config.toml
n_head = 8
tie_embeddings = false
beta1 = 0.9
warmup_steps = 448
batch_tokens = 131072
doc_mask = true
Below are experts of layer 8 (counted from 0) of a mixture-of-experts language model. Rows are named router (the router's row for the expert), up (a neuron's input weights, with its number) and show model dimensions 384-511. Each number is 500 + 50 x the weight over its row's rms, rounded and kept within 0 to 999. Numbers have three digits each.
Before each expert's rows: a language model's description of what the expert responds to. This comes from a sample of Wikipedia text that the model never trained on.

# expert 22
Description: Name-final pieces
router:475507460510512549436538521470465581541517513545572521499506393494460442562525547454548437593503530407458443488549538484445457616460513535471471497545444435631498573459414440518526489483430472500509461476501502527646539417509486507483595428443519427432446533516497502429403493451493431529550328594456473493564565501546549620399597574472531560528495519505571444458475500548547550485583
up0:459535593457553472462524519427521501528499442500501391445483523473505609468467586432565531472492502540521545534494538550568429526559604432444595520447485499603470478519506465559495428469581484417515445514565494482510439538520474530494495513475496537454488491495486584535462513536549441481514472510433558559457513584564553487544522648597578471567465469568494472506549510461465530491478
up1:493467468500457453538520464509530541480474505465561441490492530467508540530623411533506419540469540445466430487465562563417482471520566532547506486562396465520546516509548428475470566486451563478549473486508404509553488564386529525513526532404427430565537452462471393438451467463553446563521463424497516558388502516479511537439521577513585458556523466477509522520544506498547510463643
up2:459482443538523437452528462446501417437506471490448448411423516510456422573449452447516514386517565481509443602507452575497447439533571525500468504506432575427550511470492480549395425519500440562442647504536478524486445526420423573546400454400558446526473475502533515490533409478560546595516542437484489486546553468521512575519524525475579564608547528565528508511546501552524550554491
up3:522525495519453426421563487490524529459549443479479469516550476503525545555540486576458445474452550512495458489547446392460547523526454542492540500440514518538508488480510384517429500540486503600497460509417470477495506535498511522531550538514469459514544528433421487493409531518530509546470392464548513533543513540494520506392634533489582439432465388440444485512509465564546521528549
up4:511451513499555536494442523544473597462463463467517548483529496534543548533408477411497533498486471444480507535535552511442447524484518546530492463411492477564635511470462503535473531409541648545559494475574482541535520554435472538444620580517506462520497533486498598515534543525428439527562420598587483478511622463415502456507471454469495409547494530467501389499476616408437485448490
up5:520476480564594612458458525450462521571512482469445504526532543509486542497603464499543533487561469517423508517450574535463433612519525473588499469478481421531455495470456554515561554552475553464477412487547484476430478510610523510396572555485454488579445474464535413577492502590457478567430470473452564538459590456581548483422463527409557587446527529619567502529492532454555440550491
up6:468516469449557561517511506461471456445474532571556467510429475532408549419554460452446470628504440442474550540481439555444406528469449451468458512557545486415437476417469551555611500496506490494441500523532520512510445464507485465497538545430387512544574562467484403451461547526448373435535456490454481515579474457461583514453471560547569506527538493512552522479458460532503475506466
up7:496471474493493455537532459471532518448550549558451480512480496509467531492535569593411558522468499474517449474549529428482535492543495502476528464518555456525518377428530457472436423489521486444430628581483473511479554500469435558493527538606518485571606502488440534483518460485521524558509509439490484500510448449500529534559473461526588549498466466500478537464479450487485468471494
up8:543492323518496500435464534517489571483548570518553458594518529474584525542590453427512474574515554500392473453505502557436508573484460524518528444552425509471390473354418507512543447524502507417519538502488412550488433498519394527515477557545449488573439435545417474463595569464486542549519528531481544483489471377516575507451424504419480476449525454487465528555579508547580529554513
up9:503484430525459569564551462453429579417490502494463492486506495432611465570586562443507552533422482558541489498572414457464549494466463563476434491553507502559653506522538440392414468517530406539468569453476559390532471552441400482476468529513481482532544488499566541433545445466511509531561432551593375514513396384522547500544456550613492557533545517538534487471567403527418466442580
up10:515542498518454499418447505502533518552481483552512568418596477540551562516493461537466466499451514566529501488545553421390576593497524463525454520567472428489563527512433492545500465502509473524421499416528565575443559479494501494450525459463461523463422497472453512601418484557497479440518518441524534523469517553559518444458513473470457572531511532489577441524502553439578531516442
up11:536400455448502476499572533550523436489501554623557448618527473507494530482486513451566544508475508441439555552582544474458507512396550458479525456526459507589497569460453459474481415455577482503457520437456459557505450493477490408502506530446471486544471547392472542486491492466444426500580481465527561493479410522492488543374468530530577561501569488492485481560477474458478521429489
up12:505519481559513472453536514496542493434459438552504462485497395517503446467586443558520489473460495465495599431492479488419422504594440523498510504449514467553488525412398550506533462464483453523484441465538438440485523451617381500515549440466433540501505464493491434517401456588516443408596480492449487510491574428508502528438485459472487483504476506553538519603539390483551500430527
up13:433523464461428479427562537464484574504473483456559521511565461476475477567599409478456533470475451563477518475599490513456507530516441541549550431636499554442439556436496504562567550555459513510522470527575525497493528494452554523406570527404540549469502462446504558532440348537530622521567500555535497432502531526483476536476535482404467524604457550475538500488502464546552466531543
up14:505526501515575445461469499578411552526465494577567441469483448452490527431417541567564436538475617573501451515489468567529451416536576554476455550487508480569470527511519522421428579525433511476420586474484460465543456498488506475467478539483448549436541500509512464563423408450521441573516486463496541488473482448535467518407545508426451399528441502496515449584566494511540508463384
up15:542485438478499435545575456446562538500617480521535576484537397440458538496572478450470494517590464587428522478564496488405392545518512496459491514609514578525505560438443551537496483435408543510516467390452558512507411422470460493474497499459412500478483523517442451487418529570424559427571412514452517482600438551453461466537481577393542563455461511495509478486496491528527494504449
up16:548433496503488473487499458490549478560500485537481556527494400538613461497542454602515506443479518550456444547558549540535442424563544503521612443530512478561578486454513529529438445504488586475545486494491560475533431481452428455588499411586484415471544576431423528520559522500479448586482438480483516425510455434536449523421514461565519520486503507572662517533524456479512513437478
up17:562493498464485483485632517527471562523532547550560518537584470546569529594486428509546546550534459405416608485450596529522523490456494468426404454500550541425577532492497497416533523530543481555478470527491475572586520507519481488488482590502458513526456501491463464522446517548468413493472458518489497498511534412440496500428526525504544571482475516511511492419381515497494461463488
up18:525581493514490571458459425475541431439499537542424399553477508571576551497429431527517470503493515394512438508501558520485519529471485565521578445535429486664596364527456485535528445536555469546494541525442528553511515471462526513541498466442557498486578471560577521506503545554487483508422420434520481405591412489476632498482551434496507528429552417435526501425522412441517482541571
up19:553531466470544567517496480475539547538426521572572524485568486552526554431567562532479459577500535558536525506513494542483407467512488500568515547498548566553501438383456601463456525462508418545464475492551561512615471432591446486413578483394482497551533444415426500420457390522530552467467466578489418451560527528465469422426568578444555551547501492521582508456508418478475460467540
up20:510512529485595442466537469352410552501383489463536488465549499544491550492580474470527523547478570515463394516495544577429464488525552435511490452511471478445445519375448487531518539563521567442525490475470537433533524504563472492420493470397424525572550383418491484457472556474490460476546489497487522525499402489425511474500521496490546556606462472591522506521609447501557535532497
up21:423577481393496422563528560501539547476479489568520490467480387563422446505445451547480513522507548440494520517568575523503626569512552508487386562469504496471452481457488481516527507518595416485459476483525423570416495511527458506481523518511454549483448478494500548525576502499499459511594508510516491474544517503477425517618458566521445379501485408628542472451543572511475503578456
up22:439538501430483387555549431451430504535550503420505486409583526567512513616396511480487507550496507450420549504532491516598525543509469533516508463537467513543542429540481500429533502541493526473577575522486437417466596517437379489578557564471520520487551424410432526450625550455453548590492553502505461560445525495509550539557480495527492506428449501496590477531532509413438500552528
up23:453500485456570521546544595538490470496566503472475522532496473560579552475473536462553510540501403468524386535525421527471475517453513527497550491511387532489556548538495411560434496545551434535502561479646515385472613496461518488437488467545571498532491505548450547453437573517617516519582474572438550496478497466574531472479521625560561450518555521512581460560462437416560535585483
up24:568496441461534529583452467462531399474483482418360492487559476511435548506526461460553508490525489355498514498405539564481417610524565554516508439551527552596593481509460464470478443511459586517499547503521525601572506505419558529479518471546467537533589473554551495501556527557568485425477496493499535423534522425517557433462527479506477561538579467432577542544447546427446473559521
up25:475500439451531434359443500437486409493461520491502493507533459470557454505506519517466451574468458479505372516402496463530469549537567472509531410551450538547543529504504555475577466520525616418449482459495449487577394486507401498522504503521490539462520535564503518448575482497459479534488560498540476520563506509525576569588524450542563521485378547563584432622406489424526458372492
up26:491485489581640575504513586421541551510484440542445518502532450430573527539506463422469516452548495521526437523443490486529492465524575598494495501487443549527473503549506497512453538506415488445561527535506437507477549545525376594487513444536554493584496426502534567468517458596612474504477579523468612522452505487484483558497572536448481432483431535495508450496517517502590364492519
up27:530514478540462398502441464525545497520500423516512499568419428498455532660543565514439517487536426584561469535521417539535520543545478515447561500543492493535475522449587520419431489470446457524506510494376455378481588525598440503593445517481457506420462452563521483517554456472502539450459466500472553465538465461526542492579449539488520522468415444474570526468476360492517505402475
up28:482486461376526484495569502477478646578460511526578517528524502485485613456541580456504451494512491491454419424518477492531445559461457492473450444536466514618517502426474539546562496435531497448542468467489522467480411528499497470442539455527493491502579518549552562490580463502367491439510494480502570499427405474547576451502471489469510466476476441488455366562611460481533507569491
up29:474420446532545491467584567530414543478565512537474422546476466525532569488518501465506539444453534491482478454538514420582540452420510444505488436473430405572527549594452503484515514430486490501531481489474443510522533466556539491494434460552539486530537513507515598457487521474430445510515458445548496521449458514567508521467523498524584497523521472391460545472534502476498503551455
up30:458443533478506475525495483463490458462543508444419444515634400455511525598558521566549537568383440464545543540605557606524549488503496455526631367557478483481612419501548497533551408453455614471403550465451512513481518518485429504432442548561467530419529503486355541500541486465488472578543482545538517360532547492516480494538487593540428505515476582490589486518437560456503485422556
up31:505506566494428492441482551524449648482496550488600423522565489539549569417521507455550462452543471426464495519636601524546491434525489506480535474493482455489472526472388571467533538434496529582476431543566541536494458493514563464504498508475363472507459526343474497423510482472454548478579528471501589548479479480550404571459415553481537542521468494454548489545476488458494515497561
up32:495544433532581580445485525456549500483567465480613521490516455542616508486449484532351469520487525464484535448542459486474486469460498590445466495522514483512505467525538518428470504456473461433589551575526508507537571667527502476545463529533565398552563445540501483489460587430536473431466492422431526419417511457476555471555500576469483400508552456499433532533538504534535480457534
up33:490462485439445526521496501507521555532535420585492510535477502532441580480495524561468450453581429507455509472471505444480524480556480541532539436519488493510510445419422550532538528562529578591482515529480500505484485490461572515484574466546540517487558477533361405454437490534468481569454529525617612494506549470408496414396481613469540513600521473457451463484572494469433558492604
up34:465472450480433516534487454507441446511558554484536445675537439506540466525487429572568396503564631464396477403556487556535482425519520486451528597612481507455448595486420480461471493526439521537509355505568538494549513457539538510495506502554552502510495574540502471470493422588498451542596512522441466506590572448529443518396552528400536566415478532490455498548466511490567547491510

# expert 1
Description: Common noun/verb stems
router:599574474493480458428483510439458502441499420528477420563512489595577435529568555571493426548571531507413466446502531560475524518466540610526541505545492389538463460503433465584457503487445567498399450446511505544497535488552444517522512480555421531424541490431503493453423469516451478506458438557473528384523575384517519605513559612499470534497448496510559522535565438427535496497516
up0:530535438461572523453576516399516529588470522489531514480536573567512423470536551457451421412525520549454420519504508489424537526475500621404452509430479480529581482496469401481450542480452479532585512545564481548532528520556516564463501511536551453517428553463461488467400453483579418504453567555461519476532484494510518523502458527471462430474518542519493445425376546539527493536503
up1:517517478383489550407506536542515523525485404461559530564557488534527453531567542582436437533454491497518543562490521495449577482542467540547477429633568412488526457525487441416464535554481419536554474495636566501503493466534501584452523587609489512507610453434508481390432433542521489547406490519542446425439573553586460507464501549561569441500553498472553423525517421560425431505550
up2:466595458532587543477426426414389490523576571510526474543566443591433506523543500526495508528518492482492470528527461552448524549541492450574446595470456437463521564449502532509551449408477495496514491446529435520515530429565377495525509507506521525445483509524530552502380527588500559492575523515507565432461437509500534523485499483469633392560546537426500417465570475494432473549521
up3:510498458440592482528471475409548483434501511488510512439562622557481576493408576425535470427543518491426553515554496527442609455528470564475511520455477437461420491538439456548460448448508442539591454484467478527508589537529499563415388523534519567520591534541556520479454508532560585527468451470470417539556468482554562434597558544419452395493530478551504484463492505527520457532491
up4:499458415486509561513542537528423540573471443497643497570429486545535524424514515528486494400482504425486512562564540443498496514500539467410563530512483463540567486456512504521448521490495499476528403575475565513536575500469509481555538474498564465590580498542541411512557514536370574592407472470464499472498545510440472515365540591519512459480504537392447515500514562416536545445407
up5:539541548569588514422444500460503496484507500481524527561554484429525519457514485490462468474506514463445567408460433555549509490446444506477551584501458540468514490461543551481441503475496501490531636467430548496613480553475510401534467440568519461548516463500467442457471490441553446515457543591473547418565493459535517541528430526532456409581474504621488564539527381490508554427501
up6:572466517604429402467526414531570514494567492453522507519626501543496479512484418498523518551477451517426537550562484422490495486420555548472578580475552494558473556546520529479462562523452501515479401464536499599564501540526544454500495451476498462505520485507435613441503458602368479424497498529449470441531502448410482448482465580575590389507458511484515525587533505508474529563442
up7:498544474535456508549524534558457488488475434475509496470489419461505491463463438527520384621429538527449532463525590605551529552547527446520404504476560439487448483510537423472475561419571473355434511543482509482559558555605528464563470545534419496503453593431459437451491582519489544555528498512483459497501471590534461454522538514451549495440508541471497515498470542458466525453406
up8:484485470422456450429545515497568499572470399496574468602519480546478508473525478582474558492555491479529446479588548582395481508478499524540516467468505431556432508491496486534409432540448435452510489524532551553563419515522535543549616410494408510559470520444521532412501545512408582513539408473478506468504453485564437505392501629464507395396340478527426516470519477533531488495535
up9:509596407474508530399544547504424545490593460555567531549599444557550508421468467488492425534409520463520512600524576597471611532574533529469452525511501378503485506493424421605462522571484471472456482455517489557597459511578550536396505463524483446474428522381529518471533547507493492573449509520459386448432517521575491557442508551501494466455547426430505480565557538538603441456492
up10:427555539509564495389486511405593495469509509428546476390578529520439439497425504568476500513526537499482490462550442472581495476491550540540573513467511459492491447467503488564493568460483472433455542471505579506561521558512539517569477505525546477504500471551499497494510532553570451492533569431507477494513496551474526519543428576531481508496528478515512413533504536550462503488489
up11:527488518459403412549501501495469458565497428558511618465527491566401479524523523476494507474469522494629517517599476427544487550493493539453547603486511484472494601535502550473469476528469596492449566434438506494469548416472475359585502514496411517509498515524507442536553496476483510579511535360462512479564508626392472525527561483562552438427600556454507489508471411511528463549456
up12:427459555477555460427553466437514596462469454494451529473474496426578520562445558534463477484542464518490409512483459485475507443482519484505532489434465523451537440491488460562504506466551518470514500521428457519392434602527504507519504585578468453540564538518527532482504577494469526507432539556401536551588561561451444492534530497420549518580544491457510479460604430604442487495490
up13:523486529459412601531520466493540529558542486449511433496433475507562581512439462542568458456515549547471464467470454597480432426475574434532434441440464357422537449447600473514477488481485537482538573409410491562511448479444479598449465539541582567470614499553589526482463473472448509551565399493539474526480520529458412476437498471484500489436476505496502481555489497453535456488473
up14:466534491435437497449579491426591502496519458455434461497552410499497535578503530492559490475515530472468474517504554486564546508440517521460473485465496461457488509499463532501528458463467507580451523486441586590460564499470566508484443547523558569522530532510484499519412547479499476588451460496469469425591410517441394492475472479552533393541493512469632522537604517518511601523455
up15:569578550480484491436530400435477447508525441463496467522581548532487447440537431519479461451501469449433484439594531546471442568513468451406475516435455602621502505434483486570507525452494555456540470440479605542578507544462502564484458553526531417497511505594463388558549509538563379542512389575563455437536498524435555456454581563428466560541478454505498558490533535505452596462465
up16:477497403520486462402497518511523517403475478491493510535609371600432482485511568539451411499380470452485539543445488468559584513512502485463563578504514440449553544480514433502441538447541490528456592448435551583538474563669449460521539581468517425421555561443455470515438518450475570626456520558404542415440580518508487440430484440492467478479409499553491479496496525483540461411432
up17:583422501571550619412556468472492506578426490470508479410518459456524577424404581504474434506595497418477479559463573556404517510475494484489455496461465447492518382470514476544496421461492550544557510558523462575474572566525426461566467506563595485488585437514551481482480491443520494444449387502543560501404568545482508591522452459470505401514475500451526524590495458488505461486480
up18:492568517519499535428627439455537487472509489544568503522523489571635475515566496476450467547465509494446550495443429505461573524440507549531455432605466450506442442442481559526448452434520501541459570465549547437464538484526450466469528466490519546482521508553487461505537559568426512508521487542558513472444504587492504497454556575503531501609550548408411474545555421467508511510524
up19:454498504575467482486534475439452552491466520562578572476516587613588471563526458443508530514552618434554458451482500444510483498537472483461448531502539511513474520564418542399528424531460525500465397520433512487575567467539532521516492433435520492594462483372500487497484537659350472482476562510523551490519445490430384455492499642478458470492478482477587398513565490505478528505495
up20:454434494426441436537511492469494474456515519474594497495485517546482510489557478517587495579469488418471491521486481499598540460462555567517461564512548568548524590528493463528414501383448596620445489523536594506490478514472600507481570502513522503523470465545415533512393555546454576545455492542496417444512477632455490455490503558501490563545546485484573495570505577477582474540529
up21:435512515513475475556419480472570485441463497517565572465570546571437527596501502580565457435492511509506482476511502496502550434554501475412496531482566528500503518541570500443443432451528536433582456504572451614606501465528456465579539499493603465490523496540446488413440566520421478527475550477532461487515505598501544510516553465485572404456449502570468488495512378497479468456429
up22:505500524481468428470591407399526512536492489500493416505541448503471578537476576553468461564603473447428575498526487481542601531542477628579399501559488521511419482410511560555543456536478452440472427503499527496457479564526436482511558408538515524459432489468505500530551501574407558533592493500487536447506498453415526465470455541565530435476614534507555486601557418480490577529448
up23:489564505415578409478574561457487504535564486549511499552527380478507433560498503458507550483437452531412548469487436556420513509520521485524521539559431501514514497473513467443566543381510500510484526525503511532436603443499399550510490501548508490451450590488554595497473582501453511509577472474476526474432495507523398445452498610553544582476473546458532506414504414528539468506549
up24:516600493487493453426515493524450495449390501523545619393472493459480446534473489487388458434547543419497477628580583466467589498504515511524538480485555532472474504547539421493559470450526606474521375534570471484530510453543447493478472487530557499503499419496501593534539513496425467570425485496523566515488405512474464526498467406442505522486590539493437394467499555486472500427573
up25:459518533502518514410594488481505502441584506531536531546588506517510544546541507459504564531452402464575442412537441481571529516546537582481441481504530459434535492470470397503397497473561442485490521424517518429483445526480473448571482547518481549413509540537378553553518503482499443599574518513526445454441494599493466484534479428545451535543506443588577521414605530531505411512390
up26:429554525556459514466550459462536481612539490565558470338491507580477431580427550441512533533508550491449498453535514454548490540480532520512447453525489491601475507513486548455454443471473580529528527374481561608599475426482548451518423378515519540568524525526533577486455456467467553560472457537537540594557538500382435555473426479463477412498468508467522422565508527482506481490522
up27:574481528489515421463504424440529627538470542478508423472381506479567552422568532600463511501484506467476429452423474519486443523554536550506504445607535468502473470483479492534583443455435513438467548479410448471487527465583428450480505524550421438403408516478511496566478508544538360512517532469468503431481418386586500514483554417564575512445384443497446513561509550609525608420548
up28:617481558486501446471566534489583483534516468527532425459603499563546495460513608570574534460504440489455583640488466575475556457513518507528566446537530483576470481534517386480487508494516562531440435426485526536592594582514538553511518559461592597483452550465437569508436490578456473539503558507476509452547534386516578526499486609475487539517510516443488467480544468571587514504505
up29:463467549504454509404582440409449483445455508524532567575581360624602494495506542461612478464505499495601525424495615518533487451580547501470435541481470553531536518607492549466453522549581511526574426422500472599544563510475506496486503581539528510529458505388489493519423542588446560563431441526403507453469538459583483569525558509498426557585479510575484469509550468481452496474453
up30:477465545546505479478507525605351472517499438527457536467491481572475562527453557553458513545531508481511484458563438475463503515510510507566509467644516484574589560524426558468471384538431516585439403520445555454512514404426490482559507436448534507555526550525518522488460532530444417442441497530594601440519482517520448482484615612441521459560492607461487478484548470454447434475523
up31:491503463434507529464555424469500485441610506469517485468576469501576491519530568469562420420533553566471600436615401604445558440450521532475577418466502449528558519520568431521468456482504407500486560507521499542625528547471448474528434554547540519458519539418461512519433483475483530497418442526482532507449451509524543404426459565626453442617460455580560532450486439541584554389506
up32:505462473441482464486596503360573456571518477464537506412585525631423448483519476488417558570535584507436436517541487547480552476482505519512551467520522490491524496514519540538521428465553589521447445509554553533550504528434479483487554461545473531442442550422448551420498530558434510410477629502483543468453511452448529475537473474576521442519412551597584460545403495381483544441519
up33:380493425500493422466481359491495525532488494550545512462556552608536478500524448581502486575552542465473518490474524508537511540430533526536502425572497471502403489465535462578474363509499526513496589473556560620493513460439482511476499408598536573419461536476551520466500527495521496582471468468415498507543519471432546589445482521529472486443570578431494476553530398491408507455517
up34:438518449576511539438445540488363505508477478491574512665567430470529595532497472460479523588562521545495426518500585498569478442409524514495523467538521497467437549523575470475496583467497423537481511401486462661489402483545469545494440524556509468511423552501554610521505579547474511619505581514513517432563474579525533529465444544478520439485538430424509344470512487538456503492529

# expert 11
Description: Plural and noun suffixes
router:477562496539498507413528509495460542481424502533539465524484457577531480475538502521540387490545531425494455530549507546433464534560538551567468485553448457531455478499465504574502460451412578458465433421511455578514564530542426554493483410472567528440567453527488456389446426509487525575530446549518538514548545463574500626417557533478465487477418534550516477530544475457572465517588
up0:417491544502519501466536454492487601524500510568515562388536425462578488562462484427494492441447458483531551457597516413495475495457434478541489466529558512501468521435542554524616437402530547479572370474544473400480495523523484510501498495587547539506461502440402515544517527424521487583583471457524562555432546510549572567601427532515550525539462497550511515489504657505492542430463
up1:547518479455614445406630473509362565497515526503460475554480447486644483546482566421462460543510504574464475596500510566534522528542447557516480508577451393474527519509512524497527506524497400426421550436503495485537475519517486530426540478540456524517488486529532536473468417548398503527550529563578574497438473499534539518530614634458426565572570414381536405467558498477491526530533
up2:518534393540419538442449457480501567433516554594546561497536583552444491609486545471522415499486528531521493529541489550527523568528512498536485519558537459453458560548475521467468573563507379473458516467497429524550415480514484485462528538418486434491481432474517499545534442527520491495561467508480379476486447552416450452527461624593420393519485491528539550543431473483540503592532
up3:482443552473544479467594428528476499483601567444472451607418473453478501526616392542382417399604516430552456468434560457392473444573525474566434498477448446585488443431503465456512570517459384409454426523560489536557502512531539626474456459508415461545565473601492475541487512454469427531402440497546381549539554487599444484488583501461510443553546486479553434486514479474492398490542
up4:486476432604469494564410519525468425480503482453516489456608472584475593461483455523511482522509503519475512498544536513500414500467566485482453511532485437497461537525548573466522469521550491451492516396529558536500436559567563539560422395447459473494437431448529522509414514456455525504472589551502464538548536471482480548586517498549517419502479508509499555493415588487384491465502
up5:657492568492486545506525496469399475554482488499457515498502382450527663549532482430516524491567465491515454493537536504513568466532450486470525492516402443464460530469552510485449392475537451440421471459510506487547445517511405522431491426545589448471481433484418473495456505531443539506483443489470559580573444479432459441527508529418445525385466546554562518474510433485488503539512
up6:442533542523548446476451511509481475491533514482509504442509456498577530508486528504458466481504499509598504548433575504531433407549501418493538544468428438521443443448569574480543421457585411449534504497528420423428447510548509507325467550434427457441517568511557417459490497470531428471492480568456618538525554559526559531559573487481471407563493521555585495531510513462518418502444
up7:570575504542581515506626468550401387518522523475460569612548442534613485547527424599467484585536476407585457517565523489458533512576538404496577457472509503466518586536451513479496394484566475535502533508571536532508523517492440497425593469557573464499501434489512539461377468476489522535558428566570538386537466532540528582475490511488471531534478446537505583496548556466546462490576
up8:495546499586445444465506536501569553490502412507496437466462483559458520489534436476447521455524455460470395451561614574523486515561564536451444527529597467504557485516535549502506595564476487476467375477492439579438554473481490442515380548620501485540508425499436547495542493562533489431505498568537486511498541432507540556558528509558421426500502480477457481613582547515435493471510
up9:498494495521508531370654516390454471520502528475487522603531463523573508460519522484562463522496456431524512502507525539454485472515498502591564464477462455536509497434468410560590526530526519543421502520548547530494506545549469530498559409554517490535456464449427588444418446549515588469440481543590566521490510464555564526445526565560575571640541445524534450565541541489561414475573
up10:435433447501492479540404468494463602452484500530572468445475565474453459524529523453457517574545518545468565507570645443545424480512554585494528513570537537538557480440405424471531532519547553561446520470467466464498525409423486468529474474385506447530563425505524484485480534500525396511478467387507543570545473447453426441456586473503552541491456462564579460503505459569577479494596
up11:585608574535568542374567534446486531464500490440504526500553438489549421491573507502520496519496484515528467498478433571473547617536573552593483469536498462567516515471470445567542503538525524457504400452471488554429407533581484524479495561504604445447398485401455475425466557551444553446471508552376477487460514470463500448448544496502459481553426498571508510523474549496477490486514
up12:449482512428494471403524465449534586475429446525520324533510493498546399507488495385454525461496517590475509475557590509467499559464467554502551484499358477564459531495520446566567510502494501439580482512481538587502545553485457462435442417497476496440421523500559511480554539515497473561585496577562528416467496453546522511508564591521510535515555561445461469539582510393480515510531
up13:425521572367465427455543547477580463462400428558471407498432337525553415435528561527485482483447479494469530517529481610477521497541464493506459519522512466552535513393525547575480385459441526379481454573558579557484541584444420524470448561541447487501571477490532451504597458550481493538528471581466545436492504482542533509466528552452562471496442520450537481492533515435545557452536
up14:458536553558476418437433510410578595520479493417557566416452425538625561486511462497553440474545576497370500526548570529502393485513542484530442522555541511510552529465551395535544551516483519474582405477512487466487475454565499387469487517521538518549455560533585513573476437521502486521441491507465490537491554543501520543552609455504534457537523524463541399436499527546463428574487
up15:599569483480523571515476468493513407486436412558550443527474483472552540482559525565464485479499660487573450493533555525425421603505597397439353563426553482464462501545444557505548584513470435534489538454500547453455498567541543491486445554468461458528564485470482426489452466466578574487533489391501483545496532514441498415505541547469485560487487598522496429513552485581523527522461
up16:411465504450498469493505519490510531477423505478510492452571477499459492551454669573585454579536624470402580537499562522445500448537550480496532510535456553570433446539577451521433446531536505420563420427505438506501568521481543541508565540484556495412455424481608531525531561540602411518508597465507477519462484439464542492513508506447519419442537417523564449472520438464455526500512
up17:549556529566425429451475467484433518528518562505479526551449569497475430524505480488455461417475523506562442497546434447514510622503498452571485489503466501488530503483463502513569363493467460490434503445591486483491462474522422603361570490456552466546429515547505506523531492409453564583521588525525523522571550551636485511501498545467483505532446455485532453535533561436602536474539
up18:517505596479493525560515546421479525480496415482529493512520517474446521519412517552515495502479505487414454546452506517498622459418529475491529572458470595454546497403444413503410540503451583540518516485469467547539497563531462514547524467538506487411586506519403479535543447559510412525426476555466505585361488486539525406429451450515534531541416435584480500609543450523554465454541
up19:428489503574522387443475504573577495438487496534475499541453521545536533546451504474548454542453540582460474509598546441585499532482567550503558518535518537525523459481552575453427542441461529527449482453543454535449559570450500516467502461482498517446533457483445540529458441556502505520478501524564544546614487536514550469508558458419514429463459539427456380560607473459514447570512
up20:500545476490403510511547464397486467579456522461553480513455525515481575495439545598527551484483544450428431518476518575582497545472514466470573507497401474472407557534530484553504492503568472433457539510548462615466506577541464486515450443463487445467566528511437488511507503508418560522436487544451532517542509586518574495521490523552456537521452432444520380481502525454451494515471
up21:526479549511459436475454508482481486533420537515514559397452485501344511505447564573568493446529485504502548464616536551535517478456452552491542489578456458526449458456510490559405393549500545410530494509529555536444413529553512493482506550489530565533560454468530464485453504596600548467491484530485469503490561525461516511501524506480480460525513484432571565571523424441519493482557
up22:475479514499462520448433498498495417541438407566451486534464487543487412569540448511523505462423486529500489536564485506384489462541568453447508461483500527543511538456511468512560470433409595495492479527392529462498555466454447462395570491560496483501488390514550574411504530449553462490477514555553460573479479464462498586517506471483545445443377466459545399556500487451573470532525
up23:518522585497483516449483510526575562516505579478553605548477457484442462427409486469471471488517451513416531547592479451467476445413596520452427546456482482508493493543505407532583430500484453369548631526548396441485512543553478565532459448511562456433497470503541433480418437433516501621487550522427524557584532504514549557535485391446472542399498519499447519481497456558580453539477
up24:453473542453533408481525476568583495509483563571529498455497501462519553496539544441555512490403453467484511489478486468539584573503534495581559489452502388461441428502441506508527501546480573511440496510477425427503527525539439565549434559439457506497558429512474487502433617469596462532497518523484496524416512559438410563518535414475556517405430518620595488539456503389464544543460
up25:481527429595462440434558484566430430523474479513519549500537501384491565471506475576405563554497581449508470549434515517532471585574482532420449504569458460501526561514520528557473442516480523500468529522455449502471557493442511458515506395428555468479539397534488494616461433405556411451497458546518487497605488509464574493498538464584516441544474535421534495521498535537520431463550
up26:528545467502574503530440476537476508446608509499486482508466521591490520503491481510467480440460494504616499545420573491470483537489532579543488576411506433569541440461502534459484470495452455575486537493513402598469449530602544578485490477533597553462494580454470544488457581634441470580407479522471467508382580497525338433488505593508475568556459483482447407524529540427499507461458
up27:586478422491505497558476474554489501519480514409566503492493447544412464590474549538576505458418442443489456469557400527441441564534484607492404423452474487524436505424474509519497529517508456517489594461489521468510496556516514616468495556484507434496481554545467514477432490497567515514436408535446479498571562482436463532536493466466464411539511537571470540503496591443498442468481
up28:514504479372540522483497529465492553610570510511499579514478399448518495570544479458517491444537464600455528511473521510443623509491554577411512470465483527474580465511454476503462536467499523416526356557581471466463459422481489494538505461589556525468494562473446489533516549495466490494558505465483565501475451531445493458432507427493518519488475416547584569436556441558491552483534
up29:531549539522497482473505512536579546498584488349510409493594526510452483557536539450564523585507478496553481503510459454463544463603563520539495527443416468457464553539538500488399454573548493548482586487470572520488512512536570513525512462529544471445469424436459482476497487470555577479485459610511450423456490464480426463455491448480466498488561506530479529552493500419524490451550
up30:459469548393578537395545456474560526518457610454489454428575419477498421605555562516579546555546520535536465514426480501534489442388476446563464457423479469574545456493434433549630478426481602514493464574467452506530591543487464509543435428488531512492468543441494458540440514489551489452487514572469491499475456483557436514496480422539498515477454533548517456525522505566577487539510
up31:516513481595460550468536538534443568553496450544508400514535554525486443499499609581410513521564422478417362494608494454507434553475535514404350539512526449436563572454498446524503533412456522456515564526589513496464417464494473464460434538532462475506521557456476596544500501495495472513433563505511522511547537531475531513542441481438527520508464480441440547535511435437570527483537
up32:446456594432563528492430530502513631474520457585522428519494570427521552481466470446536506478606548483476534531511576468514521422483503523500501471534443413644529457408446507534519548539425514497463422539504512511423518400545506578525505541519439558526547471504540511485562455471512412442494560473529527547450518388560561588410473535464512456456536529479484437621567569394560566478429
up33:570542604450514506504489447508445479491570501503501449526590400496607538469517572522468496478446509472535493476517525461528536503552498494491524531498557559517570459518492454489455459464577524487520465468482500456597523577523518453498542428600566516464378558518408593508492427475520436561447479531508518510531528462533540555629461469422584569495579583480491522435465540515511561519580
up34:492568517542517503471539515468410558530501488448529472443580475538506505467481501435526465528546570512547402491420535429425523532458536428626470500519566439596566457498419424462552365455428534559484447485483477581544531471567533528483528467438531516472544424532466554520551470581551463453520470541463479490518515482526437537548561425429521484556444510524495458484548492405529421511604